config = dict(
    n_layer=18,
    d_model=256,
    n_experts=32,
    experts_per_token=2,
    d_expert=64,
    d_shared_expert=0,
    activation='clamped_swiglu',
    moe_layers=[1, 2, 3, 4, 5, 6, 7, 8, 9, 10, 11, 12, 13, 14, 15, 16, 17],
    router_score='softmax',
    normalize_top_k=True,
    routed_scale=1.5,
    balance_loss=0.00113,
    balance_bias=True,
    router_cosine_scale=20.0,
    init_std_router=0.00824,
    lr_router=0.000488,
    vocab_size=4096,
    norm='rmsnorm',
    norm_eps=1e-05,
    tie_embeddings=True,
    optimizer='muon_variant',
    lr=0.00266,
    beta1=0.93,
    batch_tokens=65536,
    seq_len=1024,
    train_tokens=278500000,
    steps=4250,
    dataset='wikipedia_en',
)
Below are experts of layer 12 (counted from 0) of a mixture-of-experts language model. Rows are named router (the router's row for the expert), gate (a neuron's input weights, with its number), up (a neuron's input weights, with its number) and show model dimensions 192-255. Each number is 500 + 40 x the weight over its row's rms, rounded and kept within 0 to 999. Numbers have three digits each.
After each expert's rows: a language model's description of what the expert responds to; "mostly gets" lists some tokens that are sent to it at least half of the time. This comes from a sample of Wikipedia text that the model never trained on.

# expert 21
router:516551556576474470517489513487473487543533511537483476469477505504571494542492578545455542482458459487464519444532485534487467531449517468557463478546524554546517497532443486400433472487529469
gate0:536580457500542546492492525451433479499574524518544429523479458447485551487484490452511480555491473592523594499511497516533551499423479516468487448572453549479550491475399446440522535517463475
up0:529536508496526473463529524527475487531491581515529552467496439535502522456500403457494524560515502547515438463458484515527552483538385553509526525508480499470531520595520437539534508518513461
gate1:487548539413486478449554491448533517488542477477476521501448446429484408535507454553471490527519437502561398508506483508510458523519502468480551451520463460476542546532540495480503476572531570
up1:464488500501498578490521497508515491509528516496490559470542481543477483496465532458514535529456519539499452581435548471504455404447481512487506503525538479552551466482509497533420504440539539
Description: Determiners before nouns. Articles, possessives and quantifiers before a noun phrase, such as the, a, their, its, several, many, another, various.
mostly gets: " the", " their", "The", " its", " any", " several"

# expert 27
router:466471459499450544436491485452471536450550425404486463514464515433455544485497555517511514562493495565491561433481519531524543518501546394462524479523524600511516504559480558458428493552486572
gate0:397526554473524580510458473504489454486529485446556477460437561493562394536531481502607544493480519487532535462438540504494496550515460485506508547473505493574497480506470419503491510511532491
up0:542574482592482540430491432567497536460493538544446534551521433492478549470456538489448475523460515490528542449466489461477602596538546452527454483618498526493525528504489531534511533467506479
gate1:494544577475454499481568490490552444449554510506430505475506511504521470563445462513506528448530482542510517475476498526486510529544480445442560477482510602527518466503479516527438501532555578
up1:430503467503520520508602518428526528544463450532514573518461535475486453485500581430463529569479463456485487506498559512486473476476477497483546454556497525491535489523576494544516500569480526
Description: Past-tense verbs, subjects. Past-tense verbs and -ed endings in biographies, such as released, began, launched, plus he/him subjects and numbers in sports stat tables.
mostly gets: " him", " made", " released", " began", " held", " received"

# expert 17
router:545538584521565537471525522532516560471452563475550517466597530501481473511466439527501538560487529474529463518461473527486503551545503496494463475429498531461559483527525470487535502553524515
gate0:516509504467437486529529476541511473563539521516569468470504467453486478465511505504504480473521416480528518501502482483539549480489467472481469452568551462466490540436470434463499479446534512
up0:427494501523606525460484457506476450456529521480443531408521460496509491517472452504473475463529425454539438474489499531487490463470491494464512503488438513520517518503434463459569510520478421
gate1:493538471405519500453524521479491474485429376507504523461486553474474455462433529548526520534514485555457496451513496559501468494487427439424432466511533527474489544513592549521447491461512567
up1:448423524505515477536432426504495508523506560513459503577536453463510495515463517474510509479476478497524525515444452440464514517407474517474568449508490554468501620463534529447570510537557519
Description: Infobox field labels. List dashes and line breaks before infobox fields like Label: and Full name:, and section nouns such as film, career, work, information.
mostly gets: " film", "ography", " information", " life", " service", "History"

# expert 31
router:535449549480468492497445474443462528478571493515463494509546498507485507593529502460496524504511544581556458499536435440453479462495526535486485509455485528494459508503465504509520519510432552
gate0:497527486512476534534503567467478495544465430565448467544514538453496478489516491462519504459502515463588499530492505417534468533438472512516448509521489488487478505483484444565567506483527579
up0:479552523535482573513512547512495510497506526456571517481535484424512522565564449466489497480573463533495498509465507569462504518531517480582554510509498529475555557546522471535548509471436475
gate1:553504517439494461497541557463488545450512518540480496480499545480483474467498516495471504462573442490496482550460501452534475498460504491427452460555454520512528497566535538491478519599531512
up1:462444499541469463592508447482535460537554467530510460474504514530440491488445501474485530483502534525500457492448500465484467551529450487505461460466486511535486518485516505438442471541512498
Description: Spaces, R words, dashes. Blank space tokens in table cells, R or r word starts (route, risk, Reception), per, and en dashes in year ranges.
mostly gets: " R", " r", " gr", " per", " Gr", " rel"

# expert 13
router:433449501461546505489447490497507483521507449489510468436449503462536491492521606493423556493510501471476505468517538564535530447442455500530466497576554540495508466444501509522492445459415529
gate0:505551464528559530435492528531578509516524507539510452554447477447453414514541430504549513456434553487509505465485544432479535498434496535528519473468409480532527477449420394532548462514456529
up0:492493555545558542540558455587493477508469509499505502504522471546483449520509580541489517560504481527545497463516530534483552511457468516501498539480468499533525529469411509551546506450482511
gate1:499554544441515498481547448517478394464433546461498492490473541493490437484469488456516459486462452448511494546505537459477471539499459515438510451410498501480560483510433510405418458474528480
up1:464486503523498524537456535545520601490482470532493537495489448489490526532554452484487503521451469498490464526460480507531412384512481551590484521487623525470430579523578513549468515541560526
Description: List connectors. Commas, and, or, ampersands and closing parentheses joining items in lists and clauses, such as Pitney, and Van Devanter.
mostly gets: "),", " and", " &", " or", "\",", "',"

# expert 15
router:551483513567525543482476498482533533484509536536520493514467528456503561490531513559561520529432526474475457534492495554466570561457491435484498463475508476480482522504514511540528458513493437
gate0:424521464502559532453518514463485465599469555501463522469496472443515517510488482482574498501468454496497498454535549450493561555508480486538549519551441500481536497435477511435584473536431502
up0:526529578493530528450512476520483494550494492480462459512460471517521470509539449480439550575477456569512531496502429481468571523576450490470503523533471476605473605505502485551549546430468482
gate1:486453558504509484469510467468568436432551537545457509491486493490572456470490443547424497534446455503502563551476516508531477461486487413420543435567456440543478508486457510547506526475511448
up1:502473483509532440571559418584482532550529510496488517499469547536480461447517534520486511540557407507604513507546566470515417458499547500496528523555484505526469504532511555471436616513566498
Description: Time and degree words. Words of time, order and degree such as during, until, late, early, most, more, first, near, plus the in prose and mid-word verb pieces.
mostly gets: "′", " more", " most", " during", " until", " early"

# expert 14
router:560450505528504517551492491442502483522480469524520484415487536561480635462534466555531465528534510534528469442535509475496501497492505503517467521431513499524588519479499543393551486623454508
gate0:495546426450471498461471451451447516538464446482474468484469476481582540510495539476519503471487494562490441445501553524531495541436474528526488513431542486491467459443490464512562524435477498
up0:532526564406500550457516543529499575440543542509500494500473424452516542516542537512464534509527503506531487481437500576463506526496536503469482505537452499574463556499445491563540504545502544
gate1:511477511489528457570564516514544469502465454527448471490420513560544483478519503542443469451528442525524527486481504491460509448509524501422426522483449550480564569526492520544460523552492430
up1:436415516528614493523432476510439520539478525530415471509465424494493445497508502476412494416443478461482521513437483504488495511494479435628534513591464583527470472536558457513396482559502499
Description: The word in. Mostly the preposition in and In starting sentences, plus colons and list dashes in taxonomy or See also lists.
mostly gets: " c", " in", "In", " Sing", " hon", " Hot"

# expert 7
router:489492492465471524516584499488487484565463517504524524514493473482456416541499492479526513524432523472505547571527518492505438491524570496526478541486523430434538514531531488556551575476444499
gate0:428491479432516463463584547460507490508523521542527451497517433521507447551490465477476547452487508524531506540566470418477491491533540525539466529564459552465518472515542497458626506477513511
up0:495471529516518485491470475490515496562470546522494469485598476493536529568585525529524459510544523472560504468429467559473551464470519438508493463546426502594448515487457473549512510498558502
gate1:456501560502522398434524568494467473545461497511484534477519481586539460499475538441415463530555465448462528474491528504562505494516487478413530480489473513487522493467491537499445562549563520
up1:484473473476517468403478472552545467515486494521512484566520435533500552506529494466423476538451552501549466499435505501496474560499514554526495481521466506504475533485514518480493519545450479
Description: Prefixes and hyphens. Word-initial prefix pieces like sub, dis, trans, inter, plus compound hyphens (disc-shaped) and digits inside numbers or formulas.
mostly gets: " sub", " Bro", " dis", " conc", " ref", " trans"

# expert 12
router:504492483479511507571489504472613583444492521529510462520519542534474425477470531537481543526485476495499507508492508538599510501531516560459474508515526468512469539474457502506552504511478518
gate0:471519503468580484452531509543524510575592570512524503523455478448518447482475484473523500557517498490529553545542455456505510429482555510558495561529526445479544457512527462504483510504479495
up0:521488506521521512431415456457511429517516572473477522501513478528425528572534456505474553509444473414551421546515480493459527490526500493530470527463462474557495528469525473492458562493392496
gate1:486512520441461477548559511503506466503447479528544520475529484535476411533461516532444461518491561447527527475477519494489573553531500472439505486534539500472590532523510548451516417553543461
up1:445541479471479528511524481500517468532499512528514527482476468521457479477464565442517490494492485504486526507416445552520522504539519488494496533547533435551442512478529511571488556454553514
Description: Table row breaks. Line breaks and pipes that start new table rows, section markers, and word-initial pieces like Le, Pro, se, de, especially in election tables.
mostly gets: " Le", " Pro", " se", " pro", " De", " le"

# expert 5
router:492595514532393448463502494477509507483519542490546490500501596496439483492581463493520515516496544563507548531532513528508529517518483486505486500553509533484455480568469526579518483510539511
gate0:481532510455481506461502497484487447554493492482469438485423497431482466531524550476547522481478515545476520492544554453466495615497475475505511560521488487471505502478554438541491482538457549
up0:462534515494487522468581486531448526507482470489476572486541503509534624457564471500449479464461429513557477448406502539498567525525466552491479464460474577523561572492484548500593581555530453
gate1:514450567524481452513568568485479530494496531486460543500493420532509438545446556455513510515504441532468508548510537507474507491445474505439545484522478582517590530523524490434541498505549514
up1:466463545519569545494491500477514499520543490611506510517495502503505527503472531551375487536478471513485448508493475488503477497445530526488487520501484517472501533506483480497475594567437455
Description: Name-ending fragments. Word pieces ending or continuing personal and foreign surnames or given names, as in Osayi-Sam'uel', Mor'era', Le'ah', Pad'ura'.
mostly gets: "ić", "ara", "ira", "ko", " Jones", " Daniel"

# expert 23
router:518474467512494578552489523513447541543475559476583469519474497491482493572523500435452517491512475518416516474525558464507582504511467466559475528564505505580510513463474485426497520497528519
gate0:497557487471460486494480447454492488578508514538503529525466485487515509453484533486529474409446529555491565503508550484511465588499474510445564541597467501471471501434477491496522544532544471
up0:521501531577494544407518512473571533516528509433470520487479509450494551549546466427457492520517456526555446467497488537459543489517554466513515510448447499528513580573444478499451488489484528
gate1:430522505458538508445524529535449457460580487460478525451503519497524422489494522514460521468480488438571502484547462482432458520472549472464506493526497532512549473519599531501573547444482484
up1:470576476500543581519482455567541536476453505568466504486496543506512530460508535515489535430489434473486463479465558451418476549503554495509516466517493452445483504510550517404558507522521455
Description: Numbers, counts, initials. Digits inside ordinals, dates and table numbers, such as 3'5'th, April '3'0, number words like three and five, and capital A or O.
mostly gets: " under", " A", " All", " O", " four", " six"

# expert 24
router:546487553516520481570548477488489486483435571458576401541571545535550506499460491503494459523491493518471468575463485537445505490511462534507545400483491518462490485532532491442488473473529511
gate0:443530507487485547506515420506489442509523443516508535481479497519474482503406426395562493501551448516446537464445478433580507491469473532487460451542465414536469487445530441439528542463513504
up0:538506494477517507544499517537490477497501561521435523450521468421568530519526528498532523612462512472472501472499540444497555578544491525514522542526422490523502539557435457435448453464499543
gate1:463529546524525500568571521461519499429549522481395452525492525469558469466501505547404481480510431514491557585500458473493482444505526460456527445536539522461531522502514460447413501497484544
up1:460445495491506528493462490529514500520495513456472474522512553493507443507510493459456527517391456553531476479480509458485489473464467536517511524525528517496537547469493565520497511579502461
Description: Lists and table structure. Line breaks before tables or lists, heading markers, table header words like Votes, Notes, Ref, and digits inside statistics rows.
mostly gets: " ==", "|---|---|---|---", " %", " Votes", "%", " census"

# expert 6
router:511541482577527485516507498509562555495517511461499490524491519507523515442554499490544520501541520471476419447572501471495518425405476444488504474502488509481489456460460499432532557495502500
gate0:553494395539529467455602503556513485504486455504503510452511523513492414431475516468511478458422516531526472509510471432539519547423540485443463519469484453514494420565505479558499532406440524
up0:485541531537495485447480486530517483466473561516537572502507454457546487507607499503450543498407502441553510538473468509504484533499520472490515559497427529475525599584490489498501536510479499
gate1:423536517466443514471547524482487426486525528488440487486459507512524437399511510529488451503500475470558453506472526553497500508590494478372553484524474432482564579371489461516480505497598461
up1:505448488515496444487410492543536418538470512509520450529476544402484518436553528525465571498470436529511509534459522455470498514564550498524452473447575502490411488442586462464506515463539506
Description: Numbers, P, prepositions. Spaces and digits at the start of numbers in tables and measurements, capital P word starts, and prepositions like between, from, due.
mostly gets: " P", " between", " due", " from", " around", "€"

# expert 0
router:518474492481520569507434416518521495476539463570546504480513496472522509518502464395469499522518538577495555460497496488486489554584464496642448519487466443514499610495490506510483522570470531
gate0:536515464520553525484486561461455521517565515524456496474515524426506467414516566417546555493422538607518481550568459489491483572521500525527487464545488526509509462485477469498471517500449494
up0:482521546526488495429451450564531422497434548501557550475514500516522542524548463435467512498537453489498442504470498505492610494496515504505483566497513517505465574477439501473580498512497536
gate1:490517561478514487451509544511541505505482460500486508463481541487495457447470492523471445459546446472461406503415510476477480526482527508413481445454501533537521564542528504524528492439618508
up1:511448464496509551492506572445553546514496527578518475515509537496441543476483554563441586525512510445506527519524555503464496467506457535558506497526501446467463538543499507448479578532487439
Description: Single initial letters. Lone first letters of words, mostly lowercase or capital consonants, split off at word start, as in M-owbray, H-itler, m-achines, l-ived.
mostly gets: " n", " M", " h", " l", " H", " tr"

# expert 20
router:497446530573488456490519650505510522561607503533513515524570524496550460466502484512530456614441446489510444424535484542479549491553469488539450469458530566526472464561533521504562422454505539
gate0:466512469462500531548447516509504415504468476505532550428452490440482544479561452433495537589453539576550541524527479457492504502452535508541443568533472491472529486447468452557493574471474471
up0:552555512563498485556527456484529495434463468516468574510560437504494446520596463573490530535527444477514476510470478555511497516537513423447527511444397467571487542491514454491512501504479432
gate1:469570580504469436503538509529500364423500515487533476474486505507552493488466543494454476502497460474540477459537494491478470482466517431460491471541499483470526533499586541474431456575507520
up1:429466506528566540520539472511447514492527485566509505448513479545522464495579510461533560564460478418429416493383525538447483465576394568577516515502517502513461479492587504462537479518513454
Description: Institution name words. Capitalized words in names of organizations and titles, like New, World, National, Association, Government, Board, plus the leading 2 of years.
mostly gets: " New", " World", " Championship", " Democratic", " International", " National"

# expert 29
router:514529458463516533481459560452483511468598547448533487485541510454473438451451462451582501586480524457522484543451471550559469556482528513489455488484508490462467555514555543551497484482503514
gate0:479505519488555481474533449523490492539550522497522485506465546554505470467538446449535537508398552558549429474544464446492472480446492512540505531577483491549474512474456500491562511503447482
up0:523526488517483517474516454488483518470468480514492431505558475454472494515512509531498515587489456532550493482445531559444529483461437495520508534496452555548520506456479570478538495436573542
gate1:470500552478520461483532534507461424417520528442468530515519465467449421497501557582493496492471499480469551584447555514551418534470467424406533455465446542466561463578538500511497473623537475
up1:489483418467491523482431459488484523588461438507448471518510503497503506442486490527507455510551503466551433462478497477447427482536518495457559532568500549466408585477534516472421511475470457
Description: Mid-word stems. Inner pieces of ordinary English and scientific words before suffixes, such as del'iver'y, enlight'en'ment, reg'ul'ator, thia'z'olium.
mostly gets: " mov", " act", "ument", " chang", "duc", " caus"

# expert 25
router:497444498556507493535578459503529474544544590522548467475481519581530516421506483429525523575535512570464538551548474456485593504460522572452526528531461427498478467470510536442485494532514522
gate0:473564511447580477464534545453470483564492524545540459468494517482447493494516499513491477461442492563493433455530475433482424509438513500513449470540489515450573517406504412474441518498513503
up0:538493499491592537476486503506513500499462532465510533508550447417528467548489525529470467522503522506471500438535493492505588541500494489506502498484468509519486479507413497506455502506525479
gate1:505574537512465457472587453485491512548503576509454466511524498599573464516501475490500499438522479549559602516524472446482475506474464452421558435470480495490534466492486432517495483505466515
up1:442454484503490552510533510542573422543476536466462451534481569481465497483554586484490546514428445478484453426434528515513475553542530485509477533507555531534491496453517511459456464518528388
Description: Prepositions after nouns. Prepositions and conjunctions after a noun or verb, mostly of, for, on, to, by, when, as in status of his.
mostly gets: " when", " of", " for", " on", " if", " against"

# expert 16
router:446527478494524471415494529481491468470486545630514509507600494502469548527520445485495476535559491446441570573571518428458499485464482550523521463562548508564506541420544527517533493495545492
gate0:413548506419508554476428543555399492501466471460561486395524488450490495538515520437533465509476554492486596534552566457395516550453522520468468510584475436538460457523453504491548484460554591
up0:501480435463528586432543487542488489519441534514476552524552555481525496499587486577504500583449538536538519519440491550517526504472558457485548476499480470506497566495477468456512452505501494
gate1:412555566477508517475595518524477457491485513525458421521469495520563485523529522480511483469488459450467502441493499532407470436503544556476545452516498523476545561521574526530476418539536478
up1:465493550509560503477485480527545473477491536531504585526492512467491497468517472486455479428466533471465469522479535458554445394493563429537523537500573494448528493482564548491456466521441461
Description: Opening parentheses. Opening parentheses after names or terms before an abbreviation or note, plus spaces before dates and letters inside acronyms.
mostly gets: " (", "(", "On", " [", " fact", "For"

# expert 4
router:424479490538495518457463434494470502523472558459586497502509544582507460533480516500469521478529475517520554477555440518489570533463525464506500512450414474589471496443496525446519492451480527
gate0:389543495504524462511476432431449460493521527478524465501521581505531469473579484506553558486471558570543470526529506448464517529443538442507493515498437534523497465482478541532514486459488580
up0:512459616479552538461463459566526498532444539540532537450531450518563470581509476433474479490483502497503544452472495527465540505503436536483474562517469511526432523508447494541506518496500487
gate1:471505538436503456441526594590512465544485473462481449579484490477475462491429477471494486519522449530572505510501503478574507503462520492431529513526452426471514583451532491505516507499518544
up1:529407460445520472524400494519481539575574481449442492512427516523449434544493540499392508511529425450500437488468557485492476497496513596566524517516537528452438523481486467452505567507519459
Description: Table pipes, first-person pronouns. Pipe separators late in table rows after numbers or names, semicolons in number lists, and pronouns like I, we, Me.
mostly gets: " I", ").", " we", " Me", " We", " Is"

# expert 18
router:491486485572509491505530498529523433486592524605479503483371492550553523523503460486566502547532498478536535540500441506467503474500466512479464491458533498542510469474556534527494448491452456
gate0:447472503409533440470460517500491518475459503517502513525473526491459499513526528473591511515507508576519545548486445477490523445496490509512437491521502469501551483397551446465503438452490510
up0:510499541533481528470485495539459401501518565513503544518524457530541453566502436489476494560497534447498405433425463539481523511575493461537477476547476532507512552490486452515518532552508462
gate1:496498484474478448456578544496438516487497490534433456495527484539593438422486481497470423513481438474577538555522533455485473541502514489480498508541480468502499537490556479458515489480485495
up1:465456500518499507421535499490457470547483547503504485528508530405466533494559465478437499451534537456551501477420516525464466481470442543472554459523555561547502545444471570500437504538428478
Description: Latinate word stems. Opening stems of Latinate words after a prefix or capital, such as ex, ind, separ, gen, inc, Christ, Aust, common in taxonomy text.
mostly gets: " ex", " Ind", " ind", " gen", " im", " Ex"

# expert 3
router:533508448491435529437507525425471546493475447562467474475522508541463459547513492466495483428525582425549496466489533458470472559478550495511533459561555487440489501446568503520554493491462484
gate0:485459480478503465465538503466539428583575419500508437508526498488510424530448503467553484457481534476497554491492447426545505502535512527524590518575463465489478512461470513532536555456545541
up0:497530517504497511426504504478606466542453485468556476491551463533495537574530491470502516474433467551470489458458446543471576577499538493523556521513426539576521484488445432562585505495503547
gate1:515467550440472535397530524539516482478475471495462440518590524492547447518464474512433477522556430454508480550469496485501464525460502493466520431522442445467532490503560509520428518563489512
up1:505552458561468525496509550454456490550501519588437481535501526529524487455482475454461488507476448449556498518480548514523505449512394518587539518489523476459474502479560528559514519479433486
Description: Name-opening syllables. Short vowel-bearing pieces early in proper names, often after a capital letter, such as Mar, Har, Min, and S-or-on, C-ru-z.
mostly gets: " Mar", " Har", " Min", " Mor", " Man", " Ser"

# expert 10
router:498463504479487416514544540436487522496508433473467488588568513486437519468459548569457477519464461564530506541563558511540506530482527543550503497517478559504516520426454537541438524495554534
gate0:486546428453481492486513496454482467529553416474601468450420465464481483468527522488513538549494508525553469507497542530547516484456531473599504551510512483473533484451511510532555512416381489
up0:502548555537492569453516421491502469552520539471528568497537494511588547533556487471413499501476440483523496440517476538434481504478557514534540501461438565518488519467466462466573517499520554
gate1:456561600446520472453589509499465481501471527400496497530518484515503428446421497460475504425527519468510499521471478504535512553548443530452509519529454492517564495466473505554491503521513503
up1:477526493575459481525490514527472509569526475542510530479545548498554489477502496422510515498425405451540484473468552529517471474484528497500512504537549530540505592446559525465508500589451536
Description: Table header cells. Pipe separators in table headers and election or schedule tables (Opponent |, Votes |), plus place nouns like School, Road, Stadium.
mostly gets: " School", " school", " arr", " Sh", " Candidate", " Road"

# expert 22
router:526556483449474544476515526506509483489508486397478492482544532508488552540434484507455527459536518544524513525501431526484463483515487481513454473565502447463522445453418499443490532545564436
gate0:467534495468424522477478462488532498522530482490486451521487543487477489551553473503486501484491499506508586582500534466466453552394488428465494481579500430459509490454424531500458571527562519
up0:478532572490493502469535519529494456518477506579576540498469488440473543403517486458494501544504489510453518461477488534557527498532511459511504489442522506483495541529505455569526468429584595
gate1:503484601494524474531559498551537520416520464541471452489501508433553388507448460482465454550487445499539542530439437482480411445522475496383533469491488484433531526497521539507473477512547534
up1:466479457541515511487542508590470469494508486592459523555510501547547497460482527551494547437465506497568522476417491476548487421474502506486530546541565549574501594540608506484521527549500456
Description: Units, pronouns, infobox ends. Closing parentheses after units in infoboxes (ft), unit words like kilometres, years, and relative pronouns like who, which, it.
mostly gets: " who", " votes", " kg", " players", " MF", " DF"

# expert 9
router:584495433509544380541525571504472541473470522474505540531482513508524506462469512539518480540526459465496506486565487470410418508487471529579537515451506482514484430478510499510548549475484506
gate0:535504428572489536520460533516470473478521498486523478485472485488441500468559543567531554520435479510411502503480530444524461524446525469485478497540477466532491459471472424497514571470528525
up0:527505500547521500463432393547495530481452478475521561545555488499515532528529501435496480583480451506516539443486513535480456476472489373547540488478442427539545538485424502522540495455526499
gate1:490501546506529507391534576582442457487467475458528576563481540522551494498408490463408468469539403478575491489518497492519442455457493464454466471459451523495485502478523551484507437509513508
up1:409508494586501515533467494543468483532556514476431408463530460478494499495550498495533487487480518436509459496467484512505482465471496619521582593494547537514441454432564461458497498489494443
Description: Months and word endings. Month names in dates, compass-direction endings like north-west, and closing pieces of long words such as phys-ician, pandem-ic, approx-imately.
mostly gets: " June", " November", " April", " December", " July", " February"

# expert 28
router:437494458530507468491483471510432529548492449506494506481510478554468511441473510563505555529522495500523515474500528479506433501490468540576454476564505504506494472499410450448491469555517530
gate0:434531475447536449420500407472447494524532493488434496491483469543520530469495555466542487484525567525477524496537406476570510509435477474558482436516450454456464502470463557490529517544493569
up0:535551550513538475497520460522490527507504500489552563552515461434546495553573517522571505569541509459556472497489450533464569471538495473493486587529488542482456498467471402522546476531532500
gate1:494567482516514457523492562509526439506516510485462472528438441563464431537494456591489461511549418509535530507499573484508459577460493592438515421554485585492558487480591554408475519567504497
up1:480483506568551496532580529462475537513553448450438527542500456488509378401473458451534495550498480514503436465472493543450397495554417502563492469492500546452481482460515512490512567522481451
Description: Word-initial consonant pieces. Opening consonant piece of a lowercase or capitalized word after the, a, and, such as b in batch, battle, Ch in Chris.
mostly gets: " b", " ch", " qu", " Ch", " Qu", " v"

# expert 19
router:486475475553517472529497577496512492453612498495490497511472416502529522495516472519498523522527521496453449487588510510387527481548537548518565521561492413491561514513444463461502534540482525
gate0:552562538492469409526564455519462495486527502508466571468472540523494502521563483516492483442480458609543534520501547512544516587494445478466512526545477488532520535609468481524592483517449495
up0:505590574482428495437557528560486471488491479501538585453588522487473522536497507499481486478459513509491465421485538482456545495531491401518478519494410538467446600513477467475555484503515502
gate1:460519503425484471459500559523484457512473548429446509523494569472494428475487492554444418436535510510542474491488500500421476455501531480513499449548462482506515545492522535428475530479522438
up1:458473535544512588501487479439471460507496479477516508506467528505453543463561478492531574532477531446489549479476486483566492430524506494493367564474520523524496486460496511467541467491538483
Description: Capital initial letters. Lone capital letter starting a proper name, often in tables or taxon lists, such as S in Sigma, G in GitHub.
mostly gets: " S", " T", " s", " g", " t", " G"

# expert 30
router:578539482501550473536496558494480461454507457461467478596509501507514510456457486547527503495614474462604501508537444451533494430519470544494539486520496467515530483560490475545389539499528485
gate0:510523463460494433471437494491504449577494489562496501495503485474472448524510545431544495580455451512534483440536526449465436543440467545539461476577514454476568438505510461500521534459494498
up0:393488529560480529495538436541459469519464574496534589532430481491482525518501458496510456539456487475560521510438474548501548469458509517524517565435444492504467564509464497474544573510546542
gate1:498495578460533442485571485547512481503506534485362480449512462545515467461469522516464464493478477476497525546597500464463495488531454530427457516516465515613552493507494485473480537516514513
up1:477558539501564539529405451498445579502465541551513527541459596446492497494504459554451544440505503436503525523438529492487460458487496522525560483501559592518492455478483494491449502579590473
Description: Mid-name consonant pieces. Consonant pieces inside place and personal names after a capital letter, such as Ban-b-ury, Gett-ys-burg, Kore-an, Stur-m, often in football squad lists.
mostly gets: " Kore", "ford", "sk", "ansas", "č", " Apps"

# expert 26
router:558483397527495570521458526479525540426385426521489431484454527475490514503497464507518471451591495496486513492530499475505535468552563529547443521456518461420503487493561527546477498473480456
gate0:527547445487429496526468433495491522487490455503556505488550524428466431542488461518537484387479501551493549474465510444493516494455437526502510492544495466494551490491495501505520505447536497
up0:489498567527543541426545511596540509491503591429576489469551456525512509496492501480508505542426471520434419492444492527492522547520568503514562496489441549530494581485515495519532480496467476
gate1:450425461518492493466582546477493469526525508423391475467548480505494422469476529458468470468538473462486539551475533463452514483556490500473514523505467508507499453542532511474482505495502444
up1:462485524536535532513451558527477499521529434473497498498490495541446517516525391485473556444472423489518486467395469490516477450533490541567404482514465546528477517482515490471485509482508466
Description: Place and name starts. Place and person name pieces in addresses, lists and coordinates, such as North 'Carolina', 'Mc'Donald, Guy'ana', Maurit'ius'.
mostly gets: " John", " Phil", " My", " Mad", " Je", " my"

# expert 1
router:446503522513536488459459561489452534513505555507488482504565498496516491531484519568457579485527483503536498478576515478486423520461453490482486486461471494514507461508554505506523469442414593
gate0:458524472366512499526550549462416465497527479475561456448451519500535449531460470513468532492478529542507499472548506438472501575543511464550470483539465479423521463503485483465538497447453479
up0:549558488458496558538492493514511494430531524520487548494530531533500542505524483500479461552525482580584527488474494463513586538499530457506559473405436586466515571485446490475518520423482520
gate1:510557533501452432465589497503476489449531536529387494462544446469509481487503434548534503466493496495551496555511449508460463469505465477471494469454462486492513496497560521548486469556529488
up1:415498492555566526486544495544455509471524511531472497569555532500527487460495577470492554496526491469468469492512535483496393497513541509569487517526511564469463551504514556508505478478544481
Description: Word-final suffix pieces. Final word pieces ending names and terms, such as chemical, place or taxon endings like aluminium, Tucson, Redmires, -idae.
mostly gets: "idae", " television", " ESP", " TV", " road", "ium"

# expert 2
router:503440497513470490506545537501533504533563454490509515475532481537396454554490491504495506491486568636460484499455466476550502471441481490513544589483470460587457574461526506460549477518536495
gate0:487518478505464470486510460539532482480432488519530524553458485511481466506445477530534466553490486600518501512438433485540506481489507522526506582531427469412455556529519511561527516522463531
up0:499557572513494531479569408516496479493535547487467526559525541522531528495486505470477489539474462487505480491469534558525493475530421438486517489478383527578433510468478482491445487474489580
gate1:528541570487467461462547531581475496446466479492453484526454509503485416496538501462447402549520483546539519478527564456452475552498524507424511462511510471485555558520527476473510514520489480
up1:523462543512543496454475476540539521532520443497518436481504512486445486495505560593494543421540457501530425520569525470534496584492501527520526595480496489460500430450537531489509482555548511
Description: Inner year digits. Middle and final digits of years, times and scores, mostly in tables and dates, such as 19'9'0, 18'8'3, 1:2'6'.96.
mostly gets: "9", "8", "′", "0", "–", "£"

# expert 8
router:463460547504490548486510449511461525468509499413516450512486533523511528465518554446474475580505486548481541510458518491464454487468466490429518499495520568535494458494512620517452578501492507
gate0:416627577461510436479465470496515540564465499566509491565512489469482427561521460495539533469477501480506512480474492488493490459491453517526496495502420520505482516381398503529561445438454532
up0:484577571525484521547516506531447515563443487524438551547450521466486549462585508452479541523486525474552452540435536571470542481425475474503493421478490508565456559490464476528465513481472472
gate1:410505512462447454526573505545502510485491510455505462487524510551515409443442558527461415509473478414506375522451521490455450506489461500400515427522529502507523514520576505460507484534581533
up1:508553466511543465495469511532482503477476474515520552498439549471432486432458470450499602536471543509522495520487484458492548507553502515556512452492399549423521455488477556475532532490594512
Description: Auxiliary and function verbs. Verbs such as was, is, were, has, had, been, plus to, a, with, not, usually right after a sentence subject.
mostly gets: " was", " were", " has", " is", " had", " been"